Experts of a small language model.
Size: 13 layers, width 448, vocabulary 8397, 113M parameters.
Experts: 32 experts in each of 13 layers, 3 picks a token.
Training: a variant of SOAP for the experts, 6638 steps.
Below are experts of layer 3 (counted from 0) of a mixture-of-experts language model. Rows are named router (the router's row for the expert), up (a neuron's input weights, with its number) and show model dimensions 112-167. Each number is 200 + 30 x the weight over its row's rms, rounded and kept within 0 to 999.
Before each expert's rows: "mostly gets" lists some tokens that are sent to it at least half of the time. This comes from a sample of Wikipedia text that the model never trained on.

# expert 8
mostly gets: " S", " M", " T", " R", " K", " D"
router,182,182,215,173,193,242,232,184,156,217,166,203,196,203,203,232,218,202,175,221,222,280,243,267,224,185,164,239,231,146,187,198,155,221,126,171,261,188,201,192,195,222,200,213,201,234,188,161,149,223,177,253,209,267,277,165
up0,248,254,206,193,264,183,234,196,208,197,144,182,121,199,182,250,214,228,223,212,167,241,239,192,209,172,190,233,207,190,199,192,147,170,206,227,218,198,160,182,192,241,225,179,230,170,203,172,197,202,208,162,242,172,242,203
up1,172,170,213,168,224,254,199,182,192,147,200,210,191,191,167,167,215,155,184,243,206,172,246,193,183,207,175,143,195,191,123,213,176,198,181,171,219,207,215,148,206,207,162,222,196,166,233,218,222,196,212,227,232,185,225,103
up2,217,183,195,209,206,148,180,166,212,156,189,164,145,238,215,214,261,191,160,186,222,142,194,195,206,189,190,245,159,218,177,218,196,199,201,223,248,191,194,198,184,174,179,230,223,156,197,188,220,264,225,198,186,159,139,154
up3,226,204,201,170,175,202,194,174,182,161,250,179,191,164,281,205,210,142,199,180,225,219,124,237,211,182,160,153,191,162,220,194,200,201,177,142,157,244,181,186,169,224,177,232,225,222,233,182,252,157,191,200,203,223,176,126
up4,220,181,261,145,205,200,177,177,209,196,155,199,224,223,217,173,240,154,228,205,134,153,234,221,209,210,223,159,169,204,217,202,210,226,256,222,207,247,168,222,184,204,210,211,192,205,140,237,188,188,222,211,190,240,206,210
up5,213,278,181,169,222,191,269,250,219,154,197,225,165,212,219,205,204,201,216,187,157,233,198,203,201,174,206,216,182,203,186,174,214,227,184,155,201,200,236,201,211,204,247,198,218,177,239,172,195,213,186,242,218,203,209,173

# expert 14
mostly gets: "===", " he", "==", " it", " ==", " who"
router,163,169,182,221,203,182,220,169,174,213,223,150,201,152,227,160,189,173,197,203,176,222,152,214,196,225,204,198,257,190,228,203,169,216,231,161,187,219,202,169,212,166,165,258,191,208,168,205,242,241,197,251,184,215,264,204
up0,190,183,222,196,245,224,215,171,195,232,184,221,166,222,212,204,210,241,154,206,178,231,229,231,244,214,187,209,239,162,202,162,222,155,129,219,222,182,247,197,191,206,207,258,193,199,251,232,247,227,211,174,154,288,194,195
up1,216,146,225,209,203,175,222,213,215,177,146,202,180,245,165,200,250,246,265,230,181,174,218,237,213,207,188,173,218,180,235,213,200,148,170,224,217,177,198,194,154,190,215,226,222,219,199,249,197,213,158,199,214,246,163,162
up2,238,230,261,254,196,190,224,156,185,201,178,200,189,159,180,178,208,181,182,203,194,217,172,208,211,183,178,205,170,221,191,150,249,195,266,209,215,225,158,182,146,192,217,222,161,195,261,152,213,199,216,202,251,208,220,190
up3,223,220,242,219,180,180,207,158,196,240,203,220,123,210,195,157,242,198,208,218,186,211,203,199,188,209,284,166,185,239,188,175,185,228,144,226,178,223,194,202,222,238,182,204,262,178,196,197,185,184,191,192,226,212,224,196
up4,272,215,172,183,232,189,198,212,171,228,138,209,187,178,189,218,235,167,165,197,239,189,182,196,184,190,225,213,212,258,215,225,176,199,209,173,187,195,212,186,229,137,210,239,209,188,205,208,232,185,209,222,223,186,176,160
up5,203,163,191,223,212,229,196,227,222,243,214,213,224,227,213,180,171,250,255,217,197,253,171,176,192,192,186,238,180,176,196,172,168,151,215,135,184,267,231,177,200,164,201,209,192,169,166,211,226,163,222,253,225,239,192,205

# expert 11
mostly gets: "\n", ")", "y", "2)", "3)", "0)"
router,215,176,203,141,249,234,210,195,172,218,216,276,219,243,187,185,204,188,226,228,202,211,242,227,140,222,209,169,238,165,211,143,224,156,220,204,216,232,221,213,235,209,154,224,212,186,199,200,169,185,221,217,185,201,175,155
up0,171,218,149,213,244,206,161,212,228,149,213,213,205,173,228,201,242,181,171,229,175,202,259,219,163,255,152,233,199,231,120,103,269,188,257,210,218,223,214,182,262,193,225,211,126,148,239,195,185,203,117,203,206,235,168,203
up1,213,107,177,200,186,232,211,205,230,186,227,225,223,160,188,212,240,192,212,216,176,154,218,187,211,175,206,202,214,212,239,241,186,170,164,160,161,133,196,229,220,196,190,230,234,162,279,138,204,147,211,235,161,213,200,192
up2,177,175,192,169,209,229,207,142,191,232,208,228,191,181,204,164,213,218,133,188,193,227,247,196,186,201,174,238,176,211,252,194,277,104,142,228,239,236,217,247,211,231,184,180,171,185,193,177,173,185,200,200,189,231,209,225
up3,185,186,269,198,161,183,182,203,190,225,200,158,222,211,195,222,142,204,151,171,210,141,165,246,192,161,229,222,228,173,206,243,137,169,154,226,222,176,172,200,207,200,212,189,210,197,184,144,205,221,209,215,203,183,182,181
up4,240,218,188,228,206,222,212,193,185,252,219,179,186,228,202,219,198,154,223,180,206,161,104,202,218,153,241,158,198,198,199,234,242,178,169,131,190,194,225,195,207,186,230,189,275,188,195,203,167,223,225,221,231,233,179,161
up5,149,207,139,173,188,234,185,214,234,197,258,213,274,169,210,198,193,247,217,193,163,206,200,220,174,243,178,176,230,202,223,176,191,241,215,136,227,217,263,198,213,197,189,205,217,181,253,215,187,250,280,208,189,220,166,244

# expert 7
mostly gets: " United", " September", " October", " August", " April", " July"
router,285,150,217,187,195,170,164,193,195,245,151,238,267,248,212,165,212,191,192,189,212,229,166,205,189,203,140,172,209,187,212,167,218,209,221,181,174,192,175,216,158,177,149,235,214,224,191,223,184,195,206,229,232,136,195,206
up0,210,148,240,223,207,160,201,204,200,229,193,202,188,231,258,198,168,243,190,177,200,185,167,221,206,264,162,191,207,205,200,172,157,216,212,173,247,168,154,166,232,128,193,219,162,203,225,266,180,168,186,180,181,222,213,194
up1,199,211,187,174,233,198,174,238,215,202,260,138,195,204,250,238,216,194,181,190,153,214,199,196,243,219,225,212,183,221,265,198,194,166,182,213,186,225,208,204,279,196,244,173,203,174,246,231,217,193,182,215,194,147,237,177
up2,218,263,187,211,248,175,170,190,182,183,169,207,217,239,234,171,214,183,196,221,127,231,234,216,223,187,179,243,180,179,170,194,223,251,213,226,148,178,214,244,223,184,113,269,197,188,183,203,201,179,201,256,193,247,178,184
up3,217,210,161,201,225,227,207,190,180,260,225,174,150,202,219,231,167,172,181,207,305,207,173,173,222,194,203,181,190,146,198,258,184,195,218,208,196,122,252,145,191,244,197,148,202,192,255,210,205,234,204,211,232,268,201,182
up4,187,141,184,168,211,234,161,172,179,222,177,263,184,249,204,238,189,254,184,265,176,187,243,175,194,194,151,202,197,188,242,242,154,174,208,173,206,227,217,209,129,171,182,218,265,194,221,168,178,157,203,232,202,231,191,176
up5,248,167,169,160,243,163,172,201,193,187,189,204,210,238,173,212,229,215,205,146,218,231,161,233,249,194,184,245,187,157,146,205,202,204,157,188,217,192,204,223,187,262,178,251,251,185,178,253,212,199,247,180,221,183,233,216

# expert 13
mostly gets: ":", " &", "s:", "°", "′", "X"
router,166,136,147,190,220,214,186,235,228,278,170,229,238,154,199,202,216,179,206,154,199,208,229,234,209,196,195,166,167,222,176,224,213,201,214,172,212,155,135,166,205,213,180,248,236,230,254,179,182,222,196,176,201,203,153,213
up0,192,211,244,223,137,229,200,166,216,192,153,190,206,188,191,225,201,194,138,183,198,192,198,212,197,212,202,201,253,145,223,227,261,203,223,195,192,167,210,183,204,188,201,209,230,225,183,203,209,171,240,219,145,232,248,196
up1,229,244,166,182,167,198,224,205,168,208,234,197,185,233,190,187,168,174,174,201,219,274,224,200,243,210,259,196,172,248,221,188,184,246,212,199,184,209,199,192,215,159,167,221,231,218,177,196,232,229,231,225,228,196,158,178
up2,171,161,184,171,203,192,215,193,246,206,212,217,224,179,213,217,196,207,188,195,218,194,171,167,185,204,217,128,124,150,215,140,165,212,187,172,202,254,168,228,218,213,189,226,236,203,174,232,182,190,180,169,161,178,164,187
up3,193,225,232,207,171,229,182,224,245,199,203,234,221,229,208,165,188,134,255,207,221,224,228,218,216,212,217,170,216,194,180,188,212,199,173,152,203,264,253,158,195,188,192,203,238,202,210,253,187,175,206,230,276,195,188,186
up4,187,179,205,230,182,244,178,194,181,178,148,206,227,176,180,104,131,246,203,205,205,191,179,257,157,210,197,162,207,197,222,173,200,189,149,184,206,173,186,167,177,225,212,227,195,218,137,187,216,194,253,235,207,192,162,192
up5,169,192,193,219,213,227,93,210,181,209,173,174,253,145,214,199,272,237,214,175,224,244,213,219,220,218,178,196,118,186,200,208,192,179,184,182,202,191,207,180,195,245,163,208,195,205,197,151,164,206,238,184,198,166,223,203

# expert 25
mostly gets: "ij", " Kh", "q", "iy", "ae", "ō"
router,136,210,199,179,206,207,211,197,279,269,185,211,161,212,213,188,186,180,225,285,233,282,211,244,193,203,234,136,166,227,215,206,203,184,214,191,178,161,209,219,207,230,208,193,212,204,260,174,204,207,215,192,207,159,207,120
up0,210,196,184,188,220,173,203,208,217,197,228,197,177,211,236,180,183,214,210,208,167,232,199,190,219,182,203,177,144,191,211,248,154,193,242,240,198,168,201,188,223,246,167,150,232,203,207,200,213,207,174,177,188,244,245,186
up1,226,188,209,190,183,193,180,214,251,224,206,214,214,199,199,159,193,174,206,211,233,193,234,248,211,221,198,203,234,164,182,221,150,230,236,200,173,210,170,239,156,231,203,216,173,211,210,223,253,282,217,226,177,145,223,191
up2,160,189,183,213,222,164,213,174,176,238,175,243,145,197,181,177,189,169,175,271,211,186,152,224,182,222,222,172,227,159,222,217,185,137,231,220,151,189,227,237,230,193,222,210,254,209,224,234,214,212,215,206,241,239,219,177
up3,255,222,182,194,188,212,197,253,232,174,165,188,154,228,227,203,220,185,225,203,206,222,198,151,171,148,208,181,172,195,188,222,156,225,221,176,211,152,221,169,157,236,171,215,178,212,149,242,156,196,189,203,229,233,187,150
up4,231,230,211,236,227,244,190,200,178,141,188,189,186,204,197,180,204,210,237,196,194,256,145,187,207,197,160,180,165,143,159,181,240,217,170,187,223,181,172,154,226,181,180,219,254,197,183,115,192,180,246,196,177,173,135,206
up5,251,238,215,196,206,234,195,164,254,192,218,249,100,181,217,208,220,190,213,207,245,211,284,171,152,214,189,185,219,186,206,232,159,166,237,193,218,162,193,184,197,193,216,167,210,204,189,218,218,167,282,260,230,235,251,157

# expert 27
mostly gets: " |", "\n", " 0;", "\n ", " 5;", "1;"
router,201,232,195,175,246,197,258,200,197,197,230,179,230,228,191,145,195,220,209,188,195,227,204,183,186,174,207,190,159,198,223,223,217,189,211,194,248,221,184,229,216,228,158,185,207,201,206,223,193,171,196,219,222,236,173,179
up0,237,174,190,216,176,223,267,205,204,165,236,183,161,203,220,215,197,219,200,221,130,189,196,195,243,194,207,142,172,204,215,183,195,245,179,193,245,163,210,175,156,186,195,240,183,146,216,230,217,159,197,222,199,242,183,225
up1,178,221,165,166,181,195,190,248,204,187,251,196,229,201,165,236,245,215,206,237,186,259,187,190,227,222,189,183,191,233,202,162,236,207,227,209,252,178,229,197,176,180,240,213,190,192,188,218,133,103,184,208,202,219,231,187
up2,262,241,234,193,182,210,191,183,264,136,212,182,205,220,166,192,161,199,203,206,203,312,166,202,171,218,188,243,240,205,162,165,231,238,245,188,175,131,212,205,137,205,176,171,177,225,177,214,259,209,229,150,241,221,153,211
up3,194,225,246,236,176,182,221,201,192,162,201,233,179,233,210,229,198,189,243,225,207,192,193,224,202,251,226,187,152,243,232,184,211,237,173,244,236,159,200,186,214,171,255,184,180,182,201,186,212,150,238,184,157,176,205,218
up4,199,162,166,168,213,259,169,222,146,225,173,186,227,232,151,189,191,201,183,165,202,199,221,209,223,204,162,199,134,212,156,136,180,218,198,212,230,218,163,219,241,194,264,191,216,162,217,216,233,193,192,149,255,189,142,183
up5,178,235,231,235,183,181,199,207,193,243,166,185,217,208,236,191,159,233,174,239,259,213,185,204,220,219,145,182,199,129,225,205,219,192,164,170,204,197,179,215,191,209,174,229,226,158,251,192,202,206,216,218,171,223,170,174

# expert 10
mostly gets: "ap", " Pet", "oot", "amp", "rop", " fact"
router,200,232,162,231,215,205,235,253,179,126,229,166,218,150,203,194,190,216,219,198,228,247,169,192,209,213,156,184,234,207,191,187,156,230,182,191,228,219,272,188,159,257,286,239,210,250,202,219,206,244,189,224,186,246,186,203
up0,196,175,179,242,229,222,218,247,190,156,237,193,200,212,206,208,214,196,202,213,210,213,195,184,212,238,170,203,189,210,210,243,194,205,210,194,197,226,170,224,185,173,143,143,133,245,206,205,210,233,188,234,238,183,201,205
up1,247,222,198,147,234,186,125,164,214,262,205,188,220,194,209,172,226,230,141,205,232,144,194,252,193,220,233,201,186,156,245,225,232,221,180,190,196,207,204,159,186,198,183,220,203,209,178,212,198,206,199,252,232,167,192,266
up2,175,203,221,187,165,189,240,166,233,196,162,221,149,190,239,205,251,214,167,196,188,209,237,210,158,221,174,180,166,182,223,142,237,185,164,202,176,223,211,151,237,244,192,203,218,183,206,153,220,171,176,179,160,191,169,208
up3,180,165,168,226,165,216,233,219,202,172,204,167,184,175,209,249,220,233,120,248,133,204,178,191,232,174,222,181,241,216,174,183,181,204,187,237,206,222,196,193,190,243,268,214,226,233,200,181,202,190,220,219,170,221,176,227
up4,173,182,209,118,165,233,153,234,171,205,215,206,208,196,208,121,230,185,162,233,174,232,167,189,194,171,196,232,162,200,207,250,199,185,219,189,224,214,183,169,212,176,226,202,202,213,214,251,187,208,197,215,227,205,229,216
up5,172,194,184,227,219,210,156,172,225,192,305,174,207,231,168,185,227,169,150,186,173,246,254,174,192,234,206,234,166,216,195,217,193,250,215,218,173,165,205,182,176,157,202,188,179,186,211,164,163,168,190,223,256,228,237,245